Weights of a small mixture-of-experts language model, trained from scratch on English Wikipedia.
Size: 11 layers, width 256, vocabulary 2048, 84.4M parameters.
Training: 455M tokens, 3474 steps.
Below are experts of layer 4 (counted from 0) of a mixture-of-experts language model. Rows are named router (the router's row for the expert), up (a neuron's input weights, with its number) and show model dimensions 0-255. Each number is 128 + 24 x the weight over its row's rms, rounded and kept within 0 to 255.
After each expert's rows: a language model's description of what the expert responds to; "mostly gets" lists some tokens that are sent to it at least half of the time. This comes from a sample of Wikipedia text that the model never trained on.

# expert 32
router [140 129 158 152 119 146  63 128 139 143 183 117 138 122 133 163  80 195  86 122 129 111 129 134 115 117  91 139 130 138 132 124 129 119 138 132 136 123 144  77 126 130 150 169 141 128 117  91 183 125 111 181 111 124 136 154 105 159 112 135 115 140 139 124 107 128 140  96  90 114 132 159 130 144 100 130 130 142 114 135 116 128 120  97 104 162  89 129 136 142 162 141 136 122 127 155 149 112 127 118 154 124 128 131 177 165 111 102 112 139 121 108 144 148 114  87 129 111 127 207 127 129  96 129 105 100 123 141 107 120 159 169 133 121 122 128  98 153 143 145 138 101 143 114 140 129 106 129 118 136 187  96 104 149 132 141 141 128 144 118 147 118 143 139 129 132  79 100  84 167 160 171 105 112 138 136 122  82 135 175 121 107 141 100 116 123 134  74 142  70 127 154  79 100 109 151 106 141 104 121  93 130 130 125 124 141 154 144 107 133 158  90  95 132 173 133 157 129 133 126  95 132  90 111 159 134 102 178 116 148 123 117 114 132 133 120 143 122 150 105 138 155 151 174 119 153 116  82 122  76 149 129 133 201 153 112]
up1 [100  78 129 119 118 132 123 116 176 146 112 120 163 112 107 113  90 145  98 158 167 135 114 106  93 150 121 162 142 106 120 109 142 132 130  90 146 146 169 106 127 121 182 138 149 107 138 149 150  96  99 134 114 127 111 135 169 143 131 137 147 139 169 122 150 150 115 105  66 131 152 102 147 140 127 143 100 111 165 141 120 110 149 140  92 146 143 152 136 138 129 122  82 120 119 119 125 154 120 124 160 115 134 120 124 150 110 108  79 130 151 117 127 209 121 108  94 144 127 149 172 173  90 111 120 128 129 125 135 126 165 139  64 131 109 138  95 140 111 137 116 165 145 125 143 143 111 111 104 114 213 145 128 158 123 115 143 128 180 155 121 114 136 141 153 129 155 105  95 140 167 125 129 118 116 139 118 154 114 155 168  74 140 127 107 155 126 140 152 116 134 106 129 105 160 120 141 188 121 134 164 104 111 134 175 178 116 145 125 155 120 129  93  83 127 136 152 123 125 119 117 100 117 106 134 132 141 146 115 194 107 115 119 140 110 126 134  92 123 123 128 132 119 108 127 121 120 103 109 116  73 121 180 184 111 132]
up2 [170  96 126 134 110 131 118 124 128 125 120 122 111 131 113 143 109 123  96 172  79 181 127 148 105 106  99 105 112 126 107 127 112 110  87 116 139 116 184 140 126 132 129 127 110 115  94 110 125 142 133 180  95 127 122 127 149 109  92 141  76 142  68 132 154  95 151 156 118 126 157 122 133 131 114 104 135 132 124 144 132 158 108 142 138  69 149 110 138 127  98  84 155 140 128 140 125  95 132 149 187 138  91 134 147 108  93 156 145 105 137 146 138  70 138 150 142 113 114 128 109  89 116 135 131 128 185 151  74 144 142 119  91  98 108 115 145 139  60 158  85  97 122 145 153 152 119 150 163 145 125 142 107  92 140 152 142 194 108 129 144 132 128 112 107 126 121 170 174 157 124  82 109 129 114 145 109 133 104 131 126 118 115 162 126 169  96 114 104 102 132 109 124 143 136  93 133 116 109 176  97 128 124 141  88 105 134 143 162 132 143  77 183 124 139 117 176 125 131 170 126 148 171 137 146 146 109 135 166 139 118 120 157 132 135 112 131 138 152 118  86 151 136 156 142 140 145 142 136 135 151 133  94 149 137 123]
up3 [153 107  98 128 135 109 131  95 104 115 132 118 121 138 170 115 101 112 137 159 132 140 116 152 120  97 164 136 104 144 107 161 128 165  97 140 126 136  57 151 112 124 128 149 143 139 143 143 104 129 112 104  95 109 137 121 104 127 144 133 128 122 135 148 131 174 155 127 100  97 137 157 174 107 135 104 157 122 114 118 153 154 115 116 147 116 111 131 146 101  82 112 139  92 131 152 156 153  60 148 125 139 106 104 130  65 127 124 121  75 137  84 177 130 187 115 114 121 150 124 118 100  94  85  87 114 148 142 110 123 120 136 205  73 105 110 130 127 122 117 132 111 141 134 113 105 141 126 133 123 115  80 125 117 106 136 127 103 126 160  99 134 114 136 132 123 109 104  92 115  74 151 139 133 152 141 161 113 138 157 128 119 125 147 134 187  87 100 102 107 141 114 145 120 183 112 150 120 127  90 126 152 138 175 134 146 135 131 119 115 118 132 136 155 123 109 144 119 161 117 140 148 105 133 140 190  80  98 161 143 120 132 174 115 151 109  87 111 111 114 165 141 111 115  88 156 134 121 115 109 155 161  78 133 143 116]
Description: Pieces inside Slavic, Turkish, South Asian and other foreign names, especially diacritic letters such as ć, š, ș, e.g. Khuzdar, Kurmanbek.
mostly gets: "ć", "š", "ș", "ş", "ț", "č"

# expert 3
router [124 133 170 150 132 122 111 111 184 101 142 124 111 137 159 137 112 129 100 153 136 119 156 120 129 107 151 117 115  89 142 122 122  90 118 132 118 138 108 119 101 137 137 120 134 157 112  82 114 105 110 147 174 148  92 176 121 172 126 122 109 113 160 100 101 121 188  93 150 100  91 126 111 155 110 111 108 104 105 151 100 126 116 124 145 116 130 141 174 164 154 101 136  80 150 126 145 117 125  85 151 172 140 133 145 132 106 160 115 155 130 112 107  98 118 119 149 130 134 134 112 139  82 169 152  68 113 106 117 129 178 159 122 129 128 131 125 117 146 148 123 137 119 129 134 135 103 126 115 106 161 147 135 151  72 127 109 150 129 137 133  97 178 127 131 151 110 131 107 127 109 162 113 119 185 147  78  61 118 139 123 161 106 123 117 136 119  61 145  95 105 155 113 152  96 140 172 146 117 143 180 108 196 147 142 139 129 112 150 119 124 104 116 124 146 164 152 132  86 140 143  99  90 114 125 130 105 136  78 117 131 115 119 157 105 125 125 116 149 134 137 146 189 119 137 154 106 115  98 114 152 123  90 144 127 106]
up0 [164 113 137 128 134 105 121 119 157 123 111 139  90 129 116 139  94 138 167  83 103 123 175 131 122 124 110 128 111 166 104  88  94 149 148 172 141 107  94 141 149 115 142 170 108 117 150 114  70 106 133 155 103 121 106 114  78 174 153 116  99 130 113  77 133 139 118  86 157 117 134 120 150 166 131 128 120 124 135 115  76 128 110 116 160 109 128 151 153 130 145 150 115 126 122 109 103 100 189 146 149 121 145 105 149 136 106 145 156  87 137 117 157 126 122 155 121 140 124 114 166 130 167 136 132 132  85 110 107 112 105 137  91  95 136 145 141 159 124 157 128 124 161 107 139 135  90 127 158 148 124 153 131 144 128 124 162 134 135 105 127 127  83 144 115 107 101 144 113 144 140 119 135 142 117  83 121 127 113  82 112 126 147  90 142 163 105 104 151  83 131 151 108 163 185 176 158 116 122 171 114 104 151 132 163 131  73 142 149 154 137 108 126 115 104 127 168  83 110 111 134  94 144  80 139 118 135  93 140 100 153 141 142 183 125 131 157  73 124 106 111 138 134 107  94 145 145 129 153 100  74 101 130 143 121 117]
up1 [171 108 163 100 139 102 116  82 117 153  90 141 159 134 140 119 155 144 128 137 143 136 123 174 158 139 135 114  74 117 163 153 122 103 120 113  98 124 151 127 152  94  72 138 121 123 147 127 144  85 133 134 129 118 109 107 122 121 104 137  99 126 120 119 136 138 142 131 109  79 110 104  90 126 113 126 110  95 133 132  86 111 105 146 160 174 146 158 149 166 123 101 118 139 177 130 174 110 129 106 148 144 112 127 158 141 176 126  54 137  97 134 129 156 122 124 100 112 134  86 122  96 112 155 116 112  92 113 139 121 154 180 130 147 106 170 107 100 143  96 158 162 134 129 134 115 114 129 107 148  95 163 180 164 129 155 127 145 144 156 148 118 124 130 152 174 119 139 109 107 121 142 100  71  99 118  94 123 136 163 122 120 141 153 148  97 125 120 150 116 144 152 114 132 136 120 120 110  87  82 127 118 170 137 134 167 152 136 121 138 176 125 155 108 108 132 117 116 104 110 159  88  56 111 117  93 182 135 153 125 150 136 100 147  82 110 140 145 154 152 107 151 151 149 123 150 127 138 120 167 130 112 126 110 122 128]
up2 [142 123 130 138 138 178 121 119 179 147 132 156  89 113  83 129 119 130 107 140 102  88  86 153 112 132 157  68  99 112 119 101 170  94  73 153 149 110 121 157 147 102  93 103  75 140 118 111  93 109 160 143 139 129 125 112 109 106 132 121 125 114 141 126 137 156 161 170  95 100 137 129 126 128 135 169 114 101 157 124 108 127 169 125 169 117 140 156 159 164 117 130 168 101 144 148 143 105 127 110 152 152 132  94 127 168 108 101 122 159 104 164 110 129 123 122 125 117 146 148 143 123 146 152 145 135 127 175 100 104 156 168 123 145 148 136 141  96 129 135 185 138 158 112 158 138 139 143 164 125 146 146 167 142 100 142 108 147 119 130 127 120 100 123 148 139 111  93  84 122 106 133 126 163 150 116 136 128 109 129 147 147 122 105 136 111 129 143 156 132 107 103 113 135 129 138 146 160 128 130  99  98 101 132  99 136 108 166 153  96 137 138 144  93 135 142 144 124 137 127 113  94  89 157 114  85 190 142  72  66 145 128  69 122 158 129 140 102 111 165 108 118 143 114  88 117 134 155 124 167  85 101 120 159 142 134]
Description: Word-final pieces of Latin binomials and taxonomic names in species lists, such as -us, -ia, -a, plus the word species.
mostly gets: " species", "Species", "JPL", "us", " Charles", " James"

# expert 6
router [128 137 120 155 136 118 116 117 135 136 126 139 109 124 143 137 117 128 113 158 128 116 132 111 106 125 121 151 118  68 111 140 161 134 101 118 137 126 102 121 137 140 135 161 107 126 104  99 170 120 111 142 152 174 111 120  94  92 137  53 158 178 167 137 116 116 139  88 131 118  79 124 115 125 190 107 149 135 107 164 137  99 105 133 130 140  96 161 118 113 125 143 220 110 136 145 171  94 131  65 141 117 126 121 154 144 121 154 109 107 124 120 131 159  78 152 169  84 124 123 165 152 106 120 113  80 136 130  96 138 168 137  94 123 115 127 139 152  88 140 150 123 130 117 139 131 161 157  96 122  96 105 113 108 132 129 124 168 142  96 104  96 172  92 125 134 141 122 124 140 155 136 161 135 166 152 121  79 118 156 151 167 116 150 115 122 121 113 125 103 100 111 120 134  92 137 148 118 114 161 108 152 152 148 164 127 183 107 142  76 100  86 134 112 144 119 143 120  99 138 142  93 107 145 149 113 119 137 106  94 150 117 174 138 145 136 135 146 155 149 106 111 137 180 124 133 102 133 103 124 127 125  97 139 144  97]
up0 [140 148  98 135 126 147 129 102 142 153 122  70 138 127 167 126 146 106 112 144 135 134 102 120 139 138 120 147 155  81 100 133 120 117 108 161 125 142 116 113 157 110 124 144 112 127 138 141 137  99 151 123 166 105 123 122 149 127 121 122 117 130 142 141 105 129  91 129  99 105 144 115 102 140 151  94 134 171 110 119 139 128 165 179 149 128  80 148  96 121 136 122 129 116 118 147 171 128 102 118 118 128  91 110 139 156 131 179 123 166 128 134  79 165 132 114  86 127 116 126 127 156  91 147  80 154 157 112 115 136 141 149 124 124 116 121 112 163 192 104 158 120  86  90 144 137 102 147 123 110 110 109 136  82  80 102 120 130 151 101  90 139 133 104  96 134 112 109 177 144 110 144 124 137 117  88 126 151 115 105 151 148 164 131 106 164 141 144 136 112 139  85  69 167 111 109  96 139 117 116 165 119 116 144 112 107 169  88 146 104 131 173 135 102 158 113 125 127  96 160 104 204  70 160 110 125 105 117 155 133 120  92 128 144 137 101 140 135 140 136  95 132 108 164 141 120 150 156 116 110 174  95 126  63 121 138]
up1 [ 96  60 143 127 110 134 134 115 168 170 119 107 140 103 118 168 102  87 140  95  96 125 154 107 158 120 118 153 140 124 113 142 116 118 106 167 152  73 143 173 145 168 145 136 122 158  89 112 147 131 109 107 129 131 134  94 127  81 144  85 132 169 108 114 107 123 151 150 133 165 127  69 113 125 121  98 137 149 119 154 125 126 126 120 128  92  93 124 117 119 118 140 140 132 126 111 196 119 119 149 104 175 166  81 123 143 171 115 110 101 152 132 137 148  97 149 108  98 118 110 163 139 154 145 130 120 155 180 116 123 139 108 128 157 114 115 105 122 114 158 120 157  83 125 173 122 110 154 147 192 129 109 133 134  79 125 146 121 139 136  96 121 162 124 107  90 145 117  90 126 145 128 116 100 135 142 145 127 128 126 111 124 140 141 129 131 177 151 156 138 151 118 110 145 101 172 137 140 151 102 117  92 119  72 130 113  96 141 127 174 113 109 117 133 150 149 151 150 150 148 133 148 108 115 123 151 112 166 116 122 119 156 106 119 112 118 127 105 184 115 134 163 109 129 125 109 115  89 132 115 107 167 143 203 123 124]
up2 [ 98 129  98 134  98 125 119 172  97 121 121  97 111 151 132 155 104  80 129 156 139 140 115 133 137 150 157 141 138 111 140  91  96 135 162 123 138  94 115  85 109 115 123 151 165 136 161 126 117 136 124 135 150 147 128 122 124 154 124  94 135 112 134  89 142 109  89 135 124 105 175 120 158 115 166 126 106 156 108 137 137 122 115 123 115 120  77 122 118 133 158 162 125 116 135 144 162  73 149 146  90 140 148 121 150 100 138 150 111 116 132 113 172 133 146 132 112 125 132 111 106 165 143 165 100  91 138 100 134 189 160 141 136  98 173 128 124 131 144 121 117 147 131 155 113 156 170 139  87 123 134 143  83 143 111 141  84 106 156  90 131 176 151  96 130 142 138  92 123 119 115 174 112 162 131 159 156  89 150  35 160 155 135 109 149 136 141 144 149 117 150 122 111 158 129  83 108 106 177 131 135 130 162 141 143  89 123 109 117 138 186 143 134 151 127 116 102 127 130 171  92 119  81 150 141 131 102 162 132 109 133 129 134  89 125  92 121 142 167 114 107 130  84 147 117 139 135 105 121  87  98 131 139 114  94 120]
Description: The -ly/-ally suffix finishing adverbs, plus words like also, well, known, still, later: secretly, informally, commonly known.
mostly gets: " well", " known", " still", " again", "ally", "self"

# expert 33
router [140 144 184 158 134 157  74 142 131 130 150 150 113 129  88 109 122 156 109 116 146 102 149  97 132 128 133 129 141 131  83 150  39 103  77 133 104  75 101  84 127 124  93 165 136 128 115 146 115 121  81 157 141 155  99 147 132 135 143 157  88 118 143 128 133 146 145 116 108  69 118 138 105 130  93 106 153 128 131 151 135 131 121 161 182 100  81 174 147 148 164 114 115  99 117 139 149 108 128 147 107 146 134 143 144 132 115 148 129 167 128 126 169 113 102 130 147 123 167 129 169 143 144 140 117 128 110 135 138 133 142 119 124 110 131 195 123 157 117 126 139 124  98 127 133 161 168 108 131  84 131 123  94 148 140 139 126 142 115 134 150 130 105 151 142 123 126 116  99 151 126 154 108  74 128 153 110 150 140 177 165 143 109 139 108  89 144 140 135 126 130 156 121 111 103 120 131 184 107 163 143 135 137 116 148 116 102 119 147 109 148 155 134 160 126 139 116 105 117 150 142 104 123 153 146 142 105 159 115  88 105 113 145 157 144 141  71 142 114 107 108 136 105 187  96 106  85 103  81 135 139 115 109 144 163 109]
up1 [131 126 135 150 120 108 166 144 116 125  85  98 165 112 138  72 123 163 161 128 117 115 111 120 112 123 123 136 162 121  94 169  91 132 162 157 104 102 119 123  87 111 125 111 103 150 151 118 116 137 170 144 127  97 140 109 161 109 162 102 131 108 121 123 163  91  90 136 109 105 122 128 148 133 153  90 117 121 107 100 127 135 138 161 129 155 163  75 121  82 132 113 132 113 143 118 159 140  90 113 134 145 152 118 160 107 121 111 158 122 139  98 162 101 104  93 201 130 171 136 184 166 100 136 151  95  83 109 146  89  97 167 114 111 134 116 124 156 120 132  98 139 119  84 118 127  82 129 180 109 144 159  96 161  98 110 130 156  97  93 175 126 137 130 122 111 132 160  92 134 151 170 167 128 155  71 117  92 116 140 106 144 160 161 116 116 117 112 158 131 121 125 127 134 108 142 162 131  89 141 139  95 140 137 135 140 135  70 132 122 166 105 134 142 186 122 152 125 119 133 139 148 101 107 101 123 128 142 105 111 119 149 115 161 104 117 147  92 117 131 138 123 121 136 149 104 114 141 173 119 130 145 134 113 121 139]
up2 [134 166 138 150 149 107 160 123 127 125 162  94  92 112 120  81 164  98 171 147 130 131 111 117  88 128 123 130 123 143 150 134 104 130 148 100 150 134 149 115 150 121 140 154 130  89 117 153 117 140 117 155 135 131 131 146 120 150 106  89  82 121 161 126 105 122 134 103 103 103 157 112 120  91  86 104  65 193 127 116  86 128 135 115 114 152 151 100 125 143 166 147  99  86 100 124 142 140 111  95 101  95 132 155 175 141 122 154 136 133 144 170 143 151 101 170 133 123 135 127 146 138 135 128 153 123 128 110 160 113 105 132 119 111 117 100 139 115 133 121 149 152 105 115 163 122  92 162  84 154 152 137 118 196 136 137 131 181 141 107 109 159 163 128 178 136 127 152  87 117 107 133 131 129 174 120 113 106  82 115 164 146 122 146 126 143 147 152 117 141 143 103 114 118 134 123  94  96 102 189 103 149 128 138 121 106 127 136 117 133 135 162 134 107 121 155 145  97 150 142 171 152 167 137 165 140 116 103 147 123 165 178 138 109 115 129  99 118 117 114 156 143 126  93 108 145 128 108 111 164 142 139 167 174 109  66]
up3 [118 140 134 145 166 136  95 130 120  90  94 111 142 150 106 133 127 145 179 121 113 157 170  88 123  91 164 116 130 162 108 100 148  98  87 138 142  86 108 109 111 127 141 149 126  73 126 121 158 128 128 129 116 141 119 128 120 176 115 146  84 115 109 131 125 141 138 107 117  64 165  69 156 143 113 109 161 100 141 148 164 129  95 145 104 111 126 146 106 129 158  95  99 150 124 114 129 130 138 178  90 194 118 118 110 137 102 134 108 137 128 147 141  96  80 164  90 100 117 115 153 151 125 120 140 121 145  96 106 142  89 154 138 145 126 143  76 136 119 132 136 146  68 116 125 149 115 102 165 100 102 186  79 154 139 122 114 106 102  86 112 127 137 135 136 110 142 112 103 144 101 122  89 124 112 130 131 117 123 183 133 159 153 153 110 114 134 137 160 114 114 138 105 104 119 114 121 162  95  89 120  95 136 133 102 123 118 110 154 141 134 130  73 132  99 147 161 122 145 128 156  83 125 112 118 141  96 154 119  92 167 117 131 162 119 128  98 131 120  93 157 115 131 148 120 168 145 144 149 158 127  98 118 134 116 104]
Description: Prepositions and conjunctions after a noun or verb, such as of, to, for, from, by, against, between, usually before the or his.
mostly gets: " from", " against", " between", " for", " through", " of"

# expert 47
router [147 137 145 139 143 113 135 115 138 123 154 166 143 117 121 146 143 124  86 130 150 115 153  86 133 126 124 146 143  98 102 172 109 127 110 155  98 137 134 110 105 132 120 139 172 167 102 134 126 106  90 125 168 166 133 108 104 132 153  94 143 139 129  99 167 119 165  96 166 137 168 149 101 134 144  90 156 137  83 149 111 113 116  93 151 172 118 136 141 145 122 146 148  98 148 164 155 100  86  99 116 135 140 125 145 108 134 122 109 108  90 117 119 115 131 129 151 107 133 173 149 165 115 123 112  91 122 131 115  62 156 164 156 105 106 152 123 142  86 133 135 148 115 102 195 124 126 158 111 123 140 133 136 146 123 129 122 126  91 110 142  87 135 144 109 131 152 121 102 114 139 157  94 118 176 155 146  98 108 144 171 193 109  91 108 155 103 109 131 107 105 109  84 112 119 181 164 138 115 153 109 126 103 168 152 120 126 139 133 128 133  87 101 143 119 150 139 120 138 150 121 130 101 162 154  83 114 105 103 115 101 126 182 160 137 146  89 139 154 164 115 154 167 124  96 157 117 115 136 118 112  93  88 117 125  99]
up0 [163 168 129 128 109 126 144 126  95 142 124 143 118 154 164 130 129 120  88 112 174  92 138 120 132 136 142 126 113 123 106  94 147 113 126 132 128 127 203 134 139 172 124 140  89 159  93  43 126 161 107  88 131 127 128  84 101 134 131  97 149 150 107 101 141 132 118 122 117 150 105 119 144 168 115 116 131  92 168  95 130 135 114 132 124 148 120 115 131 130 179 101 136 138 134 105 148 112 103 104 138 116 111 154 158 149 121 142 122 108 127  89 141 126 109 135 105 114 139 103 155 168  90 182 125 156 120 137 103  99 166 132 131 127 176 100 125 104 120 137 145 161 118  67 132  95 115 167 129 132 181 105 140 134 103  95 128 139 117 184 101 157 127 149  97 112 142 126 123 167 159 142 149 116  99 136  84 142 141  94  84 147  97 160 121 115  91 157 156 116 156 151  83 126 144 127  94 104 144 157 118 114 138  98 130 121 102 105 133 147 144  79 146 143 125 130 141 145 100  96 157 117  92 161 139 105  96 114 191 115  96 122 138 124 103 131 141 154  97 136 131 115 153 139  91 125 108 108 131 129 132 119 141  84 147 129]
up1 [170 168 107 145 120 146 165 140 133 158 166 131 118 119 163 157 111 120 158 154 147 125 124 129 136 136 102 178 144 119 114 134 107 113 110 181 175 125 188  99  74 121 120 135 118 164  81 106 151 158 127 163  75  59 104  92 104 123 172  87 145 111 130 152 136  90 176 130 117 163 126 162 112 133 105 129 137  93 149  80 144  97 107  98 125 124 137 137 117 144 108 107 153 120 113 109 103 124 116  87 106 169 115  89 173 139 127 158 129  69 108 142 128 124 119 123 121 149 108 127 146 110 162 114 129 154 111 148  78 146 142 113 149 104 150 137 129 122 111 130  96 122 128  80 134 128 100 114 119 121 142 138 125 159  99 138 105  98  95 108 120 100 101 167  88 162 153 125 126 103 154 140 154  59 134 134 133 109 150 147 133 156 110 123 103 111 125 119 148 128 103 103 147  88 116 155 120 150 155 150 159 132 134 153 134 127 144 131 139 104 122 142 122 118 127 107 114 118 146 140 143 169 116 138 116 124 105 134 148 152 143 141  92 125 132 153 114 150 143 108 165 184 122 125  88 109 135 152 149 138 157 116 110 103 161  98]
up2 [156 144 153 133 150 129 132 138 145 121 141 174 154 107 157 116 118 138 131 118 150  84  95  94 101 153 136 115 117 126 101 153 159 119  67 148 113 153 114 175 128 110 162 127 135 118 106 153 103 120 111  87  74 142 134 149  79 107 117 121 122  75 104  99 139 124 138 119 127 134 152 112 150 117 158 133  92 122 126 150 121 164  95 136 105  78 130  99 104 184 131 151 149 105 111 119 133 128 135 109 190 138 116 105 159 140  86 141 113 154 130 145 133 130 134 153 129  94 124 150 142 114 134 138 112 170 157 150 134  77 145 155 164 129 117 152  88 115 122 149 139 129 128 182 133 141 108 111  84 139 145 201  90 180 141 122  99 190 174 120 137 118 150 180 117  63 108 132 133  95 142 149 138 152 115 122 137 127 117 146 125 102  84 120 136 141  96 123 110 106  89 158 127 139 132 136  78  98 154 125 125 121  80 131 109 134 112 113 142 129 141 113 115 124 102 132 109 149 139 124 127 138 167 177 114 139 158 120 109 121 158 126 116 158 157 138 126 105 131 117 139 125  94  81 110 113 119 131 154 140 133 101 110 105 138 100]
Description: Pieces right after a capital letter or word start, such as ver in Every, en in Henry, An in Animalia, often in taxonomy lists and tables.
mostly gets: " Un", " An", " Sea", "ver", "After", "hen"

# expert 12
router [149 130 157 101 160 136 116 137 137 115 184 136 124 146 125 137  84 154  83 158 130 124 109 117 136 160 130 140  45 123 102 126  94 183 108 174 118  88 112 134 113 130 134 150 134 111  63 141 136 110 118 156 131 142 129 142 121 105 128 141 133 140 133 119  92  79 143  71 118 107  80 151 136 131 103 128 120 145 110 154  76 119 102 113 166 139 124 138 167 160 134 162 151 114 131 146 119 125 121 131 114 142 143 101 127 105 121 129 109 145 112 120 113 157 120 142 154  87 165 171 180 127 128 122 104  79 105 166 101 104 142 119 109 129 117 129 133 146 147 143 147 141  94  99 149 158 136 162 107  96 142  96 137 154 170 136 102 149  80 166 168 106 145 134 109 134 129 131 127 175 120 127 114 119 133 135  71 111 110 126 185 147  91  96 108 104  87 108 139 101 116  97 110 109 156 127 133 122 114 171 133 116 123 158 157 166 146 127 157 131 118 104 128 116 131 145 144 123 107 114 146  91 113 123 137  99 131 173 112 161 106 115 151 162 130 133 120 139 158 118 107 184 155 135 149 175 136 105 114  99 126 101 133 134 138 116]
up0 [166  98 123  76 158 145 111 150 105 144 110 112 164 142 124 140 152 135 126 160 131 126 108  77 159 161 140 136 107 115 122  97  87  91 132 136 152 105 145 124  89 130 170 143 119 135 168 122 128 126 114 132 105 146 109 129  55 125 101 113 126 161 128 147 132  89 112  95 136 129 134 124  97 130 111 138  81 123 169 159  85 122 193 123 181 124 166 121 131 107 149 120 115 105 139 149 134 105 143 100 143 137 113 137 148 134 161 108 127 141 125 113 120 139 128 101 174 133 138 159 164 154 123 148 109 104 114 119 130 159 161 152 131 151 141  97 141 122 126 123  88 164  70 126 105 120 135 102 120 156 109 119 125 124 159 113 137 165 130 122 148  98 149 130 114 128 100 109 108 110 166 125 174 121 133 137 142 165 109 160 135 180 151 113 146 142 106 103 115 105 124 149 116 122 116 110 109 149 138  96 120 115 157 168 112 134  49 147 143 127 130 116 114 141 138 135 117 128 125 113 130 135 114 108 205 148 119 130 140 169 155 101 123 168 155 135 102 145 139 137 147  91 129 128 110  68  90  92  65 151 109 137 149  96 138 160]
up1 [119 127 149 125 113 143 132 121 121 133 113 150  79 152 128 133 117 152 147 167 131 161 131 118 110 124 121 170  93 111 106 124 128 140 136 133 136 116 138 116 114 161 167 121 131 136  92 144 110 142 134 145 148 194  97 165 117 104 129 101 153 153 121 142 147 101 142 116 119 139 143 108 108 161 121  99 133 109 112 121 148 121 115 135 141 166 111 174  90 159 133 143 158 129 159 154 171 130 118 156 144 169 127  92 129 150 165 102 119 143 172 120 129  76 137 117 116  85 101 146 133 123 180 123  80 149 146 152 118 106 105 121 115 122 120 139 161 178 170 173 129 155 143 112  99 155 176  70  93 101 125 143  86 113  87 189 104 103 101 121 135 113 143  72 115 132 112 120 163 115  93 116 188 127  88 104 163 153 124 119 130  98 107  95 136 119 115 101 145  78 136 137 160 116 169 120  81 140 164 142 118 121 108 119  79 131 149 120 127 164 167 131 137 151 118 163 111 143 132  98 135 134 143 123 143 106 128 121 128 127  86 133 111 142 124 105 129 156 152  91 158 144 116 120 100 147 161 115 129 135  99 101 100 128 103 120]
up2 [154 125 107 109 111 116 109 110 144 153 112 161 122 129 126 110 122 121 131 111 153  89 162 119 103 189 135 145 190 166 146  90  98 155 153 147 130  62 123 117  77 150 120 151 107 117  92 129 137 110 142 140  69 134  84  98  97 125 136 110 132 123 105 108 133 133 133 125  86 140 119 140 118 130 125 156 117 110 133 138 131 116 140  74 148  91  96  70 130 121  87 153 123 115 173  88 152  98 117 167 124 120 125 142 124 121 131 123  87  89 150 133 124 121 124 146 154 153 149 131 156 157 148 134 109 106 159 139 142 126  92 120 134 137 122 106 114  71 133 138 125 112  99 166 141 111 147 135 114  81 104 134 172 162 134 123 147 160 119 159  94 134 157  99 168 131  92 112  73 124 133 106  64 128 126 120 133  78 132 138 115  99 126 117 147  89 120  79 135 113 128  92 141 146  71 146 145 144 103 120 116 120 153  90 129 133 128 104  97 124  98 142 105 119 132 167 128  99  85 117  82 140 129 136 110 111 139 162 138 116 114 132 132 141  74 124 108 138 148 122 150 154  92 137 145 146 164 111 163 139 148 133 115 140 139 132]
Description: Pieces of romanized Chinese, Korean and other foreign names and non-Latin script bytes: Yao, Ji Sung, Sánchez, zhongxiao.
mostly gets: "hu", " Ya", "Á", " X", " Y"